Below are experts of layer 3 (counted from 0) of a mixture-of-experts language model. Rows are named router (the router's row for the expert) and show model dimensions 0-255. Each number is 200 + 30 x the weight over its row's rms, rounded and kept within 0 to 999.
Before each expert's rows: a language model's description of what the expert responds to. This comes from a sample of Wikipedia text that the model never trained on.

# expert 5
It responds to: Prepositions and linking words after a noun or adjective, mostly of and for, also including, with, between, such as version of, known for.
router,222,261,170,167,182,215,215,208,166,212,197,131,192,248,179,184,177,225,183,191,223,176,238,119,170,204,221,171,216,176,158,231,157,216,181,238,184,201,298,199,199,237,115,198,200,217,194,218,198,222,167,185,235,208,193,205,223,235,263,231,163,145,185,202,144,237,218,153,209,200,198,200,203,209,190,192,222,192,208,203,236,135,193,198,143,203,209,157,205,189,207,235,208,130,217,207,130,238,207,250,196,215,216,234,185,211,186,211,241,173,227,188,134,226,262,192,219,174,226,181,207,145,197,212,201,182,221,194,217,261,186,209,183,198,250,188,201,240,207,193,208,232,233,205,159,213,214,225,212,247,184,181,222,211,205,147,226,157,199,171,215,148,187,108,192,200,162,181,250,157,164,144,196,152,256,196,205,192,190,200,197,236,200,189,183,203,173,204,175,235,187,207,261,258,223,211,243,172,215,198,198,189,230,212,217,221,179,222,178,221,238,255,218,225,188,227,159,207,212,207,201,190,178,243,239,188,182,234,190,179,178,235,157,175,168,193,226,216,212,220,158,192,195,255,218,200,164,180,231,228,200,184,148,201,239,228

# expert 59
It responds to: Opening = and == of page titles and headings, table pipes, and infobox field labels or year prefixes, such as Coordinates, Votes, Date, 201.
router,196,256,186,175,191,225,145,217,185,209,168,192,161,210,166,156,167,207,221,167,218,195,194,183,214,266,249,150,265,199,178,270,204,197,172,164,214,238,255,158,183,224,206,198,202,209,200,250,180,210,196,181,163,191,178,174,181,190,181,200,196,203,160,224,182,169,227,165,210,228,232,234,211,198,218,222,230,197,161,219,223,143,168,180,143,233,222,193,214,236,246,201,179,179,186,194,197,214,213,226,236,200,177,186,237,228,200,198,194,138,180,189,184,172,213,187,181,188,219,188,190,170,180,258,168,170,233,154,180,211,158,180,238,152,214,227,227,176,231,160,174,226,230,210,167,200,205,232,181,205,237,185,219,192,211,177,163,229,164,114,251,179,227,167,237,202,216,165,152,149,174,164,227,139,217,228,248,244,218,184,229,200,157,152,188,219,191,188,202,196,163,131,252,260,167,191,210,200,188,172,193,172,185,205,167,194,217,153,223,226,266,202,201,259,225,232,189,229,189,266,215,199,227,206,199,236,148,223,183,200,202,203,232,146,208,209,249,231,273,209,238,185,192,198,191,187,183,204,205,177,257,144,170,224,202,256

# expert 37
It responds to: Last digits of years and numbers in sports tables and date ranges, such as 200-8, 1965–66, 35 in stat rows.
router,189,227,157,184,217,220,186,201,170,207,222,147,162,192,223,219,203,177,234,224,192,157,301,180,193,249,229,175,193,213,194,153,172,190,196,234,196,188,228,177,200,196,176,171,213,190,179,214,191,169,201,211,224,254,167,170,193,156,224,227,218,134,188,186,139,231,208,157,263,208,258,206,148,255,215,196,239,179,190,217,240,188,184,147,164,214,244,212,230,221,236,233,220,147,207,224,188,228,181,175,160,259,225,172,194,250,192,249,254,159,193,179,195,177,279,161,205,182,223,240,242,174,133,188,180,224,218,186,193,233,183,174,231,240,168,221,227,170,207,173,193,233,199,176,196,214,240,221,196,192,196,180,176,265,214,170,180,186,166,197,240,173,192,186,149,221,151,168,222,217,227,153,246,181,190,212,201,201,144,173,201,267,184,151,256,265,144,206,208,208,148,146,201,189,177,189,222,220,221,190,186,207,193,216,178,239,228,225,211,219,201,241,197,223,239,240,186,207,238,157,212,197,233,197,234,213,216,223,191,159,187,223,188,178,183,238,241,246,193,216,216,176,205,187,233,207,163,181,187,172,248,197,170,230,219,161

# expert 34
It responds to: Common first names and the first words of place names, often in tables or lists, such as John, Robert, Los Angeles, New York.
router,214,209,178,169,192,231,179,199,184,194,244,180,147,221,219,189,138,236,177,215,267,123,218,168,183,233,214,212,185,164,221,161,190,167,179,239,206,192,254,198,224,193,205,181,193,170,167,254,198,226,207,216,191,244,162,222,250,155,182,227,161,190,229,284,146,200,238,181,248,216,190,209,206,175,194,206,215,172,207,196,272,155,219,207,168,179,168,221,242,200,181,190,200,170,189,193,185,200,224,193,249,189,228,227,249,220,181,206,184,166,186,190,211,218,216,213,207,187,239,263,200,194,143,210,191,192,201,152,221,247,199,205,239,209,214,120,169,211,181,217,230,221,239,161,139,209,174,219,190,192,207,177,131,208,173,178,212,186,158,197,231,190,212,180,201,197,198,200,209,165,177,140,243,204,207,200,218,221,146,183,206,211,245,135,167,244,168,212,167,183,195,198,215,238,182,175,203,202,219,210,185,206,183,192,153,210,224,197,237,218,201,236,236,218,200,209,96,223,172,252,232,210,246,246,182,153,144,186,199,174,192,203,211,178,136,246,208,250,215,203,182,184,158,213,249,218,163,166,231,224,196,155,198,249,197,138

# expert 18
It responds to: Field labels, list dashes, and abbreviations in infoboxes, stats tables and coordinates, such as Born, Coordinates, Full name, N, T.
router,199,250,169,181,175,240,187,190,207,188,173,223,182,257,214,160,212,169,226,215,213,235,197,131,190,238,174,190,177,175,179,217,214,179,228,225,172,168,252,166,255,223,158,216,194,199,202,269,171,220,211,214,178,251,131,172,229,196,227,173,199,142,200,238,163,188,218,171,233,211,237,230,170,226,187,212,224,171,164,183,263,172,203,151,118,190,204,222,198,197,182,246,210,185,187,174,192,198,234,205,215,231,175,237,200,204,170,207,214,169,163,200,195,192,218,154,209,148,208,183,227,200,171,176,173,186,180,163,264,175,166,191,213,217,202,195,184,186,184,209,186,246,216,207,212,253,178,235,174,215,227,165,200,186,188,192,185,193,181,197,212,146,138,212,158,189,191,214,165,162,163,121,192,190,231,219,189,235,133,211,233,239,197,200,155,212,165,211,192,233,157,166,225,230,134,184,170,202,220,213,189,170,230,208,170,169,205,126,240,175,221,205,239,199,199,212,141,206,153,213,208,205,248,208,176,257,197,235,183,188,155,266,166,121,227,264,182,216,209,189,227,182,212,192,173,235,145,197,238,177,215,229,182,226,194,167

# expert 1
It responds to: Hyphens, en dashes, slashes and commas joining compounds, number ranges and scores, such as twenty-one, KENS-TV, 6–4, n/a.
router,238,205,211,125,233,197,192,225,206,171,201,172,141,192,216,182,182,221,231,232,243,179,215,185,181,207,174,190,240,198,171,207,205,158,188,195,227,180,221,179,166,187,183,203,244,191,185,244,130,152,201,188,211,194,185,174,269,160,222,206,168,205,197,215,184,268,189,137,212,221,245,241,221,182,165,177,177,208,184,260,200,189,230,202,200,202,166,205,196,206,215,185,214,225,214,174,179,183,278,246,256,213,156,196,243,218,170,232,182,190,132,199,156,225,261,209,197,149,268,182,213,181,220,266,141,195,187,238,230,212,152,208,235,158,241,234,161,205,165,188,219,227,220,244,188,259,251,201,173,155,191,206,186,229,173,183,190,228,215,201,219,196,192,219,253,247,147,167,167,192,197,195,234,180,197,181,209,149,169,180,214,204,198,130,178,179,194,199,215,188,150,197,214,240,188,192,216,233,257,143,166,164,203,186,204,188,258,133,169,205,243,218,212,201,196,216,146,194,200,218,191,127,213,223,224,188,164,224,224,232,166,231,205,170,155,203,181,235,228,190,238,192,182,219,186,210,158,222,187,169,218,223,192,187,234,229

# expert 16
It responds to: Month names between day numbers and years, plus opening parentheses, en dashes and table pipes in lists and tables, as in 21 September 1968.
router,231,233,199,226,187,182,221,233,200,249,165,113,204,203,234,179,188,187,214,235,198,164,230,174,126,253,189,188,205,150,223,148,206,178,177,217,183,178,250,204,173,170,198,188,192,175,198,255,150,201,196,154,189,232,186,241,196,147,230,239,201,174,159,239,179,179,178,190,214,182,220,177,200,205,154,258,187,208,200,219,207,203,201,203,190,189,209,188,195,181,208,234,165,182,176,175,143,176,247,215,234,184,188,213,248,189,188,207,151,176,151,200,214,177,204,209,213,158,244,171,221,198,213,228,225,170,199,246,238,186,190,167,248,237,234,179,235,168,167,203,204,246,230,218,180,205,213,191,190,192,181,215,215,232,169,150,216,186,211,194,178,204,168,212,202,246,198,116,187,158,177,201,268,168,217,194,197,234,152,166,216,231,228,138,192,140,122,172,184,203,187,195,241,214,147,125,234,207,206,235,178,177,214,201,199,189,232,196,241,217,247,256,213,147,162,231,123,232,259,228,203,190,266,215,183,184,183,216,252,244,204,253,193,185,193,228,200,221,187,187,189,196,182,203,209,177,178,190,245,140,221,188,188,196,244,225

# expert 56
It responds to: Commas separating clauses and list items, possessive apostrophes in World's or Land's, and some and or closing parentheses.
router,242,204,203,193,131,234,216,181,182,197,178,165,165,184,224,196,194,200,190,178,273,217,236,162,97,279,240,239,192,129,213,209,196,206,169,195,217,150,206,208,221,167,116,212,201,219,195,243,171,184,244,209,225,212,181,175,159,148,199,192,181,162,180,237,132,187,168,154,207,250,254,173,199,186,223,218,184,174,197,200,242,158,231,161,198,226,185,211,229,185,202,218,197,186,222,138,163,204,223,174,245,211,187,246,224,149,179,246,228,170,137,167,205,211,217,212,185,204,239,191,197,230,184,210,186,206,185,184,233,197,187,181,215,245,224,220,175,250,207,223,191,223,243,188,187,188,205,233,205,200,178,176,267,241,187,172,224,208,159,153,190,252,154,204,189,257,168,172,205,197,214,177,226,175,219,166,246,181,187,196,212,175,219,135,225,178,198,217,230,173,163,144,207,245,210,195,190,163,240,195,155,154,215,192,228,172,192,214,213,216,231,244,219,185,167,194,156,249,202,219,232,163,207,192,226,221,147,240,231,169,183,210,174,148,207,204,204,205,243,173,197,203,227,222,212,198,180,228,243,191,202,216,184,220,272,203

# expert 26
It responds to: Periods and commas closing prose sentences, especially census-style statements, before a new sentence starting He, The or In.
router,247,274,193,133,159,216,207,176,188,172,258,180,198,234,202,216,182,199,184,203,208,148,292,205,185,233,205,184,266,202,185,240,224,172,147,242,247,146,215,228,218,221,185,174,228,201,213,209,169,196,198,195,177,224,154,240,248,188,201,203,190,232,194,207,191,228,212,170,226,210,187,203,174,188,179,249,211,178,165,177,269,165,184,151,244,196,194,187,258,203,270,193,192,153,183,183,172,224,187,203,241,205,192,219,196,166,173,233,210,210,184,230,197,225,227,178,170,199,237,179,205,206,143,221,232,196,214,159,224,245,179,176,222,177,229,166,177,182,243,200,178,222,190,205,167,200,234,230,210,208,219,199,196,235,156,167,164,209,161,208,198,139,173,251,175,231,150,172,183,186,204,178,159,195,254,200,200,193,166,165,213,222,207,163,216,203,182,246,196,236,173,194,240,170,162,181,231,224,178,227,178,202,177,252,223,252,218,221,237,216,213,214,280,219,210,212,150,202,182,147,200,176,251,248,189,179,161,229,227,221,185,239,188,167,206,237,206,224,191,191,221,213,168,226,259,220,149,178,292,236,217,243,226,217,237,188

# expert 15
It responds to: Capitalized words inside song titles, album names, tournament and company names, e.g. La, Red, Love, Great, Mc, Open.
router,194,232,187,173,174,250,191,255,145,200,240,185,126,212,272,181,137,174,195,211,260,185,261,209,163,193,209,201,197,159,160,184,184,183,199,210,208,100,245,199,265,207,200,176,217,243,185,206,220,232,186,150,158,204,167,189,228,196,236,205,165,198,199,248,160,206,214,164,242,165,208,219,193,241,221,220,168,151,185,202,182,172,212,166,219,156,197,186,242,226,215,243,218,199,222,199,156,217,232,172,209,202,198,180,201,196,179,177,179,185,198,200,195,233,206,164,198,207,188,161,199,166,180,197,197,198,211,150,186,244,149,157,191,193,228,179,189,218,223,173,163,178,232,199,145,227,216,220,187,254,218,197,179,191,224,178,214,164,163,218,245,157,168,173,226,192,236,205,181,165,196,205,191,160,231,209,263,219,123,172,240,201,206,171,206,205,174,174,219,208,199,174,224,226,155,191,193,200,212,177,171,124,229,223,181,188,214,167,232,193,250,214,276,193,251,229,161,202,207,184,185,157,203,248,242,179,141,255,223,198,200,203,224,169,160,248,216,250,213,183,179,163,223,236,180,244,204,218,251,177,205,179,178,249,210,165

# expert 53
It responds to: Closing heading marks, paragraph breaks and closing parentheses at section boundaries, such as == Staff ==, == History, === Mexico ===.
router,275,208,175,206,161,202,167,212,216,188,187,191,214,242,203,181,214,212,193,161,260,197,232,207,162,209,258,195,250,134,165,270,206,168,247,202,245,164,207,182,194,189,187,231,196,215,173,218,161,187,211,200,166,225,194,145,200,180,167,206,182,220,178,200,153,202,213,189,229,216,212,246,203,223,184,160,220,191,202,193,224,162,205,211,170,262,207,223,197,200,256,233,158,179,177,147,159,227,114,192,215,233,177,219,229,222,168,246,234,196,207,193,154,156,229,185,186,196,219,174,180,158,158,235,202,196,231,188,193,266,197,163,221,177,177,166,199,169,213,202,217,248,246,176,184,220,211,218,138,184,202,179,200,190,243,176,172,194,231,192,229,177,213,207,224,244,160,205,180,176,195,223,207,158,206,212,271,191,170,211,222,220,216,154,155,159,174,189,160,207,154,136,201,232,169,201,217,229,166,189,172,205,198,216,161,220,201,238,240,218,226,244,254,224,167,202,188,192,224,249,238,199,221,213,181,205,138,248,173,240,158,218,176,136,167,233,201,185,234,198,270,205,194,227,176,242,199,188,253,179,227,225,216,274,184,242

# expert 55
It responds to: Periods, equals signs in titles, colons and three-digit year prefixes like 199 and 201, plus coordinate decimals and country or league codes.
router,225,249,156,160,215,240,190,228,177,185,219,158,199,253,224,201,171,260,161,186,251,224,181,146,143,235,195,150,243,175,187,222,187,169,140,256,224,184,191,219,169,225,152,249,214,219,226,197,235,201,215,204,151,202,193,180,260,161,212,182,184,165,171,224,187,204,139,147,204,195,216,161,176,210,180,157,203,199,166,191,218,208,230,141,158,212,144,212,230,220,223,210,210,144,206,197,161,219,227,227,240,209,168,237,269,200,202,233,203,185,163,218,160,243,249,228,210,165,226,186,218,183,171,231,204,216,220,168,197,209,194,220,215,184,207,142,205,174,194,153,189,217,221,192,183,247,211,225,173,159,188,203,219,183,187,149,185,237,173,192,203,175,192,223,177,233,170,190,111,202,172,183,222,206,228,212,211,196,150,168,218,219,203,191,197,212,156,214,226,229,210,165,228,263,159,197,209,219,214,241,153,226,175,162,223,198,237,176,232,260,174,210,239,241,201,179,148,211,160,232,231,175,240,227,183,180,171,203,215,244,190,226,229,218,178,231,230,225,251,203,230,148,159,177,203,234,196,233,256,218,194,193,262,231,225,188

# expert 12
It responds to: Decimal points and commas inside numbers, hyphens, and adjective/adverb endings such as -ly, -ically, -ous, -atic.
router,230,196,198,151,174,260,198,230,185,175,178,212,193,250,249,166,170,250,194,188,232,164,205,176,191,245,193,121,234,186,195,221,191,175,180,199,207,216,173,222,206,214,164,229,225,181,181,173,188,176,176,221,156,200,161,189,247,159,235,199,217,146,170,270,152,241,161,166,233,227,201,202,166,205,229,176,180,201,189,219,190,209,219,170,206,201,160,177,212,200,217,194,207,197,250,212,156,202,204,231,241,205,174,201,229,206,209,265,217,190,111,233,146,173,255,177,191,177,252,208,200,174,195,223,256,153,223,193,149,220,169,213,225,242,225,217,175,189,175,191,189,246,202,230,160,272,197,200,166,183,184,169,201,194,188,140,163,176,201,101,217,208,176,207,216,298,195,216,160,164,177,189,202,219,211,219,240,158,163,170,208,220,177,184,209,219,140,197,217,220,164,156,188,220,161,206,161,164,252,226,213,168,160,198,236,205,217,178,218,227,158,241,257,227,208,195,171,241,211,204,216,196,188,236,181,195,160,219,204,211,160,255,216,210,194,229,217,201,165,196,195,171,208,203,205,172,187,146,230,244,238,158,218,211,216,202

# expert 61
It responds to: Final pieces of words, especially plural and suffix endings after a word stem, such as -ers in lasers, -tiles, -ves, -tion.
router,185,224,143,192,163,198,148,185,215,166,145,200,191,206,214,150,197,246,229,222,243,188,291,162,205,233,215,194,245,100,218,179,176,170,160,197,227,153,238,178,169,216,197,201,213,205,223,203,229,146,208,185,204,232,158,223,199,176,183,206,196,200,189,229,218,208,163,172,300,216,194,225,208,224,190,181,202,158,214,234,237,192,213,222,165,156,204,145,261,204,172,217,220,236,173,157,194,178,190,194,229,174,163,218,179,184,161,210,205,162,209,193,218,203,257,155,188,175,257,229,225,166,218,144,189,199,211,202,214,238,168,235,223,228,233,201,178,194,196,199,208,255,250,174,184,171,216,216,146,229,282,183,204,224,242,163,185,208,168,102,211,198,214,220,180,203,179,183,154,199,178,178,189,197,236,267,210,225,200,195,179,256,200,192,175,208,221,204,191,232,174,174,215,247,193,166,166,204,189,186,202,179,178,219,243,159,209,222,242,208,235,268,269,209,198,244,203,258,238,193,205,242,225,205,201,208,204,217,189,184,202,210,192,160,167,215,178,214,173,213,251,206,178,202,201,207,152,169,215,182,220,224,201,213,224,245

# expert 47
It responds to: Single digits, number endings and empty cells in tables, scores, dates and statistics, such as 0, 15, 201-6, 20:00.
router,200,222,165,176,240,228,193,200,201,195,220,107,144,221,215,183,164,218,216,207,210,164,275,162,191,212,239,169,188,177,190,175,177,178,177,243,206,215,228,212,217,158,194,208,220,222,185,182,170,176,231,209,229,225,173,132,188,187,202,248,215,155,202,186,162,240,226,165,275,239,276,209,155,246,192,184,258,170,180,229,266,167,183,144,197,218,231,204,250,201,204,205,219,130,225,205,166,229,201,162,205,251,200,209,206,223,194,236,244,191,192,207,197,190,251,173,193,174,238,224,272,158,132,223,186,222,195,222,221,250,169,176,215,240,163,207,196,195,197,183,182,202,162,215,188,229,209,173,201,223,233,165,167,243,204,173,223,201,213,197,253,195,192,223,156,168,187,174,192,199,229,162,222,191,206,223,256,215,182,194,243,212,178,167,191,220,141,209,237,220,153,105,214,192,175,194,183,225,221,201,215,206,222,219,203,231,214,197,242,203,223,239,197,256,241,251,172,194,243,169,220,214,254,184,212,215,177,255,206,203,208,213,207,186,151,252,217,203,215,185,249,190,197,187,243,223,179,199,206,180,229,209,188,223,259,169

# expert 27
It responds to: "the" and other determiners or pronouns (this, its, their) right after prepositions like of, in, to, at.
router,217,232,153,161,169,249,166,220,202,237,198,175,144,169,213,193,171,166,199,255,224,176,252,151,204,266,252,196,232,165,151,225,193,193,183,234,192,160,247,183,209,191,180,163,193,208,145,165,147,224,228,219,203,241,138,205,194,163,209,246,203,189,211,255,205,191,181,153,219,199,227,153,150,207,222,222,147,216,196,178,219,139,192,200,214,210,214,192,207,225,209,213,211,216,212,200,194,218,207,197,226,214,189,207,210,210,199,189,214,147,128,182,185,216,297,194,231,204,223,227,221,201,207,145,190,165,209,173,229,251,209,206,213,178,192,170,199,207,234,194,174,246,225,153,188,215,155,218,189,194,223,200,198,222,222,214,196,146,196,153,261,202,168,228,231,239,180,170,190,198,225,184,212,118,195,215,246,199,133,232,235,220,179,194,210,219,215,221,233,174,200,235,228,228,204,180,208,149,229,229,172,194,194,210,203,201,191,196,194,209,202,242,268,207,244,206,149,186,169,195,172,204,225,232,244,194,184,243,189,147,196,187,202,143,152,268,166,227,221,203,219,138,178,205,199,239,193,140,230,200,200,242,192,233,270,218

# expert 10
It responds to: Later words in multiword proper names of places, countries and institutions, such as United States, Long Island, Corcoran Street, South African.
router,239,248,170,137,199,212,208,222,182,211,198,160,146,245,222,136,136,230,175,182,244,173,228,168,186,204,215,185,217,169,184,178,180,171,166,235,194,153,224,234,209,188,198,164,192,166,176,206,193,183,183,215,178,199,191,212,188,156,202,197,181,211,189,269,202,221,202,171,202,215,212,183,207,256,230,210,179,194,170,210,239,142,191,168,178,152,224,196,213,226,198,207,180,162,241,168,181,161,183,190,193,177,201,214,208,182,152,199,203,122,178,176,242,208,200,183,181,193,213,203,193,156,158,223,222,239,219,184,251,250,120,152,220,230,260,167,157,183,189,182,224,221,218,180,172,218,233,225,199,219,239,187,240,150,230,155,160,146,185,183,213,225,154,253,226,201,191,203,202,156,207,148,191,184,211,216,207,226,131,136,273,252,209,202,199,158,165,201,204,208,181,220,241,240,191,147,175,210,234,234,159,162,202,162,197,176,184,186,202,192,252,188,247,226,197,233,158,197,194,250,233,196,236,247,171,213,162,242,215,180,180,226,221,164,188,215,191,248,201,161,235,140,175,190,207,256,163,217,214,233,171,231,198,211,179,204

# expert 22
It responds to: First word pieces of surnames and foreign proper names, often after a given name or title, such as Pear(ce), Mack(y), Sel(im), Bij(nor).
router,196,254,176,174,162,247,158,249,195,214,216,143,142,211,260,197,163,178,191,181,259,182,199,192,134,242,189,176,183,181,200,192,225,182,188,230,195,113,247,230,242,185,211,183,218,190,170,197,217,244,212,169,175,216,153,184,229,193,281,198,184,191,196,255,175,181,234,179,206,164,221,205,215,180,237,244,207,196,188,220,219,139,197,187,195,158,229,200,224,235,216,216,209,226,174,203,146,193,216,212,208,177,203,221,253,187,201,212,180,190,171,189,199,184,207,199,196,208,210,221,164,200,183,217,223,215,213,167,254,241,172,210,176,168,214,124,199,208,190,200,217,216,207,213,183,237,158,243,210,218,189,176,153,202,173,173,256,144,188,206,241,196,184,157,196,190,170,174,195,206,219,168,214,151,240,208,247,241,174,214,247,221,215,163,168,222,156,157,161,241,206,182,232,219,198,171,178,224,222,171,151,163,206,207,165,199,236,197,220,228,231,235,248,202,222,225,173,258,175,195,206,180,224,249,234,205,150,250,217,209,190,221,202,174,159,227,230,224,229,167,158,137,141,280,205,196,158,174,244,169,237,145,219,227,219,199

# expert 48
It responds to: Short inner syllable pieces of foreign or rare words and names, such as Ze-it, Dy-al, Fe-ast, Jah-ang-irli.
router,224,226,194,206,145,216,218,152,164,192,190,179,196,191,196,170,215,229,222,184,262,173,190,149,160,213,200,188,247,172,212,207,154,162,187,229,243,168,232,202,186,147,158,204,208,189,203,186,192,179,189,216,214,196,194,215,221,162,215,257,167,137,221,193,209,222,193,177,196,186,203,243,157,195,175,192,241,169,168,173,219,221,210,203,167,202,214,182,220,264,194,252,215,207,165,172,185,206,197,147,231,233,161,197,194,187,182,225,179,180,224,187,160,191,211,149,151,173,207,238,182,172,142,199,243,158,213,159,230,291,194,211,255,147,247,236,263,218,201,180,142,241,252,204,169,192,187,206,190,204,206,177,219,193,186,204,184,171,170,193,218,226,190,195,188,182,176,188,186,228,224,158,192,193,201,236,267,248,191,208,217,220,198,202,211,207,135,149,182,225,201,222,221,231,164,212,254,217,226,189,165,167,191,208,237,231,201,210,204,218,221,222,225,217,209,234,138,212,194,223,232,173,219,217,210,187,125,198,193,153,210,247,146,134,156,231,240,249,132,188,224,199,239,200,195,204,128,162,224,210,250,175,269,237,221,203

# expert 24
It responds to: Articles and possessive determiners opening a noun phrase, mostly after prepositions: the, a, his, their, this, possessive 's.
router,187,245,189,177,198,205,163,245,180,225,192,185,196,197,218,162,199,213,231,181,203,193,230,192,156,215,231,188,213,136,168,224,177,201,175,216,228,185,279,174,189,193,138,201,209,204,200,157,168,194,217,211,223,264,136,187,212,198,190,183,187,188,208,261,186,195,187,151,234,176,220,195,157,207,226,238,175,171,175,201,232,134,211,198,206,191,218,196,198,199,186,264,228,227,202,209,186,218,226,148,258,207,165,218,215,221,212,203,227,176,167,199,250,215,307,176,190,192,246,204,187,182,218,176,191,122,191,203,178,264,208,179,189,199,243,147,224,188,235,188,244,225,218,184,174,237,173,211,163,193,263,206,185,190,211,209,200,144,214,179,263,173,187,223,228,214,215,154,180,214,211,187,236,132,217,229,259,250,122,203,214,191,191,162,192,262,175,175,199,216,201,212,196,254,183,201,185,193,225,198,190,163,183,228,205,195,222,181,173,219,198,222,268,229,177,235,160,217,184,218,216,179,227,209,224,191,218,247,197,157,225,195,218,159,182,250,153,217,223,225,243,160,164,212,215,214,146,146,210,152,205,236,190,188,268,230

# expert 52
It responds to: Nouns about sports seasons, leagues, cups, awards and elections, and word endings in such names, such as season, Cup, Championship, Grand Prix.
router,189,211,173,166,204,218,206,177,219,189,175,183,168,206,212,191,178,197,219,212,238,238,259,173,217,227,189,213,217,192,221,233,176,202,182,213,248,175,248,200,177,240,184,197,196,174,219,230,206,159,161,199,137,223,172,178,173,196,164,173,226,187,208,230,193,221,208,185,295,242,192,175,188,258,179,189,182,186,148,205,221,136,198,243,172,170,211,166,237,208,239,211,180,198,241,152,169,192,205,218,200,266,222,229,201,224,155,214,218,182,156,176,195,201,251,151,160,160,225,185,232,144,190,181,193,196,239,197,236,200,161,171,211,220,185,203,170,216,227,214,214,244,241,173,147,251,260,212,159,228,277,178,224,160,232,137,178,185,190,176,161,187,185,228,226,233,172,188,167,166,216,181,165,185,271,212,207,234,194,175,170,298,227,166,206,208,194,176,233,242,185,192,188,221,181,170,202,168,216,224,153,182,219,191,222,179,191,179,255,207,227,230,219,171,211,229,173,210,230,220,197,187,216,217,176,218,193,225,185,199,177,244,199,136,187,244,278,214,263,199,250,186,233,162,200,204,175,218,218,241,212,202,250,249,219,163

# expert 2
It responds to: Words after a pipe, dash or semicolon in lists and tables, mostly nationality adjectives like English, American, German, plus Gold, Mixed.
router,221,215,208,133,192,242,200,181,196,210,221,163,151,220,284,168,205,295,179,162,244,179,186,179,167,257,232,139,204,183,190,208,191,179,131,249,226,187,222,174,213,166,131,220,256,176,208,289,125,169,222,168,204,224,161,193,174,149,182,237,212,168,228,217,158,221,166,194,255,226,194,194,200,231,171,203,235,149,216,174,199,186,239,176,182,199,216,188,212,234,209,211,230,205,225,188,228,242,189,181,182,190,174,204,226,252,189,209,211,162,167,157,163,213,242,208,161,174,217,194,200,108,207,217,234,169,264,228,228,223,176,185,218,205,206,146,183,207,179,197,234,217,232,168,180,241,219,167,186,173,262,180,177,168,212,128,186,176,148,188,198,184,219,199,200,225,167,218,193,178,179,149,207,184,238,204,227,211,156,185,214,214,202,174,219,178,168,204,219,195,212,214,260,219,167,201,182,200,167,187,187,177,220,184,205,194,192,185,212,192,293,204,227,200,197,189,147,201,186,219,218,221,192,193,184,218,204,185,194,182,188,243,214,175,191,249,218,241,192,212,192,156,141,192,252,191,158,207,215,185,209,185,223,231,197,216

# expert 21
It responds to: Later word pieces ending personal surnames, and common given names, in cast lists and sports tables, e.g. C-aine, Mer-tz, John, James.
router,233,211,175,160,193,208,160,197,194,221,222,192,160,205,250,158,152,199,167,196,231,146,227,149,203,200,223,207,145,164,241,190,179,137,230,207,221,158,242,207,227,218,220,187,214,201,210,229,206,186,202,187,125,243,188,218,244,165,220,197,154,208,187,230,196,178,223,187,272,257,174,216,212,196,193,186,237,173,193,218,225,130,210,195,167,177,210,224,257,245,176,213,209,221,166,171,202,179,172,146,208,199,178,195,216,187,131,187,203,176,181,178,186,199,247,199,242,179,282,251,212,213,176,175,210,157,192,137,240,204,176,192,247,166,220,139,206,215,180,183,176,230,234,187,180,215,193,217,208,240,241,153,165,182,179,168,204,166,188,171,209,201,219,216,202,188,209,176,187,171,201,198,236,213,211,252,241,207,129,175,191,219,215,148,159,250,111,203,213,224,172,199,218,248,194,164,244,251,211,195,192,179,180,224,200,202,203,158,239,186,204,238,222,171,243,214,147,183,214,225,186,216,270,245,216,212,177,227,185,206,212,240,244,161,134,248,226,250,199,205,185,184,197,180,239,198,164,187,234,217,178,190,177,203,201,161

# expert 7
It responds to: Generic nouns after the or a heading a noun phrase, often about media, sport or places, such as film, album, season, club.
router,260,213,180,148,167,206,182,228,193,231,246,120,148,224,200,177,181,235,189,223,252,203,247,219,187,223,207,208,286,171,206,217,185,197,200,219,215,201,235,200,176,167,216,210,200,174,193,226,192,186,186,174,203,205,169,200,177,200,174,185,217,224,222,256,165,214,177,200,279,186,208,157,186,248,179,232,217,218,158,212,203,145,177,218,152,148,220,178,194,192,247,239,171,177,207,154,121,214,210,204,196,202,203,257,207,206,193,194,234,172,167,192,184,235,236,160,148,170,244,189,230,173,217,197,253,212,223,233,226,248,154,204,239,224,216,215,169,235,184,163,211,237,212,172,146,229,235,234,195,211,249,175,193,199,248,147,175,203,202,167,164,205,189,192,181,235,154,173,204,195,182,201,216,197,180,207,238,243,208,145,226,216,182,171,226,177,147,214,193,217,190,208,225,277,225,134,187,194,219,221,197,192,206,185,223,238,210,231,222,190,252,220,195,205,191,216,158,241,217,208,233,175,192,192,185,190,159,163,177,185,191,208,204,163,153,201,241,214,241,232,250,200,260,196,259,277,183,200,262,222,219,211,254,242,221,208

# expert 39
It responds to: Prepositions, relative pronouns and subordinators right after a noun phrase, such as in, for, who, which, while, after.
router,220,246,196,185,191,216,188,217,153,190,217,128,110,202,180,214,153,197,199,237,238,173,236,198,182,189,223,204,184,155,184,216,182,183,142,285,154,218,282,241,212,197,195,217,191,178,206,210,214,218,188,167,182,231,195,203,234,184,259,235,171,174,177,206,185,224,261,178,212,226,179,175,191,202,199,247,202,124,195,182,206,122,210,159,196,176,169,204,217,203,227,230,175,152,215,208,185,263,204,175,260,208,179,215,209,173,174,197,228,207,169,198,164,241,261,210,185,196,287,199,210,194,250,173,209,172,210,182,194,204,153,172,200,186,205,214,223,195,246,158,205,218,263,163,192,180,222,220,187,211,195,204,179,206,182,146,187,191,163,203,226,154,211,195,183,201,213,162,210,192,140,228,200,183,225,210,192,188,119,129,199,209,190,120,185,213,180,174,205,221,211,182,204,244,168,158,195,212,226,176,169,185,186,228,227,218,199,228,196,206,209,218,225,220,215,214,159,193,199,215,246,197,280,252,176,158,170,200,199,161,196,213,235,180,144,234,203,242,222,217,246,216,202,199,235,214,164,164,196,194,174,216,197,247,250,165

# expert 31
It responds to: Verbal nouns, -ing and -ation forms and clause openers that start an action phrase, such as Construction of, making, After, when.
router,208,209,149,155,188,195,151,190,215,172,201,215,223,197,190,191,194,215,164,194,273,158,231,173,216,256,213,190,199,185,172,240,175,197,228,203,232,210,234,214,198,230,174,190,221,178,214,202,162,175,153,178,205,214,168,230,226,186,259,197,184,171,173,262,190,237,205,171,251,205,199,169,223,215,145,191,227,145,174,195,222,174,189,182,146,157,228,202,198,195,257,259,216,182,177,177,160,229,226,261,245,180,188,222,190,199,192,254,248,190,247,189,185,192,194,152,195,200,249,223,233,210,213,209,216,217,215,131,231,254,239,257,180,219,212,160,226,222,183,186,176,242,196,205,152,227,203,180,211,223,241,194,169,222,164,138,191,207,185,161,185,163,215,201,205,271,195,186,224,232,205,174,204,176,231,248,231,156,185,157,224,245,209,159,173,195,174,216,199,258,215,118,227,264,209,170,204,178,203,147,190,179,205,196,223,190,186,237,211,208,260,215,216,181,200,218,140,262,220,194,230,156,188,224,197,163,174,238,169,225,227,262,211,183,156,201,231,223,241,179,163,173,247,164,178,224,159,207,246,184,202,211,186,232,222,181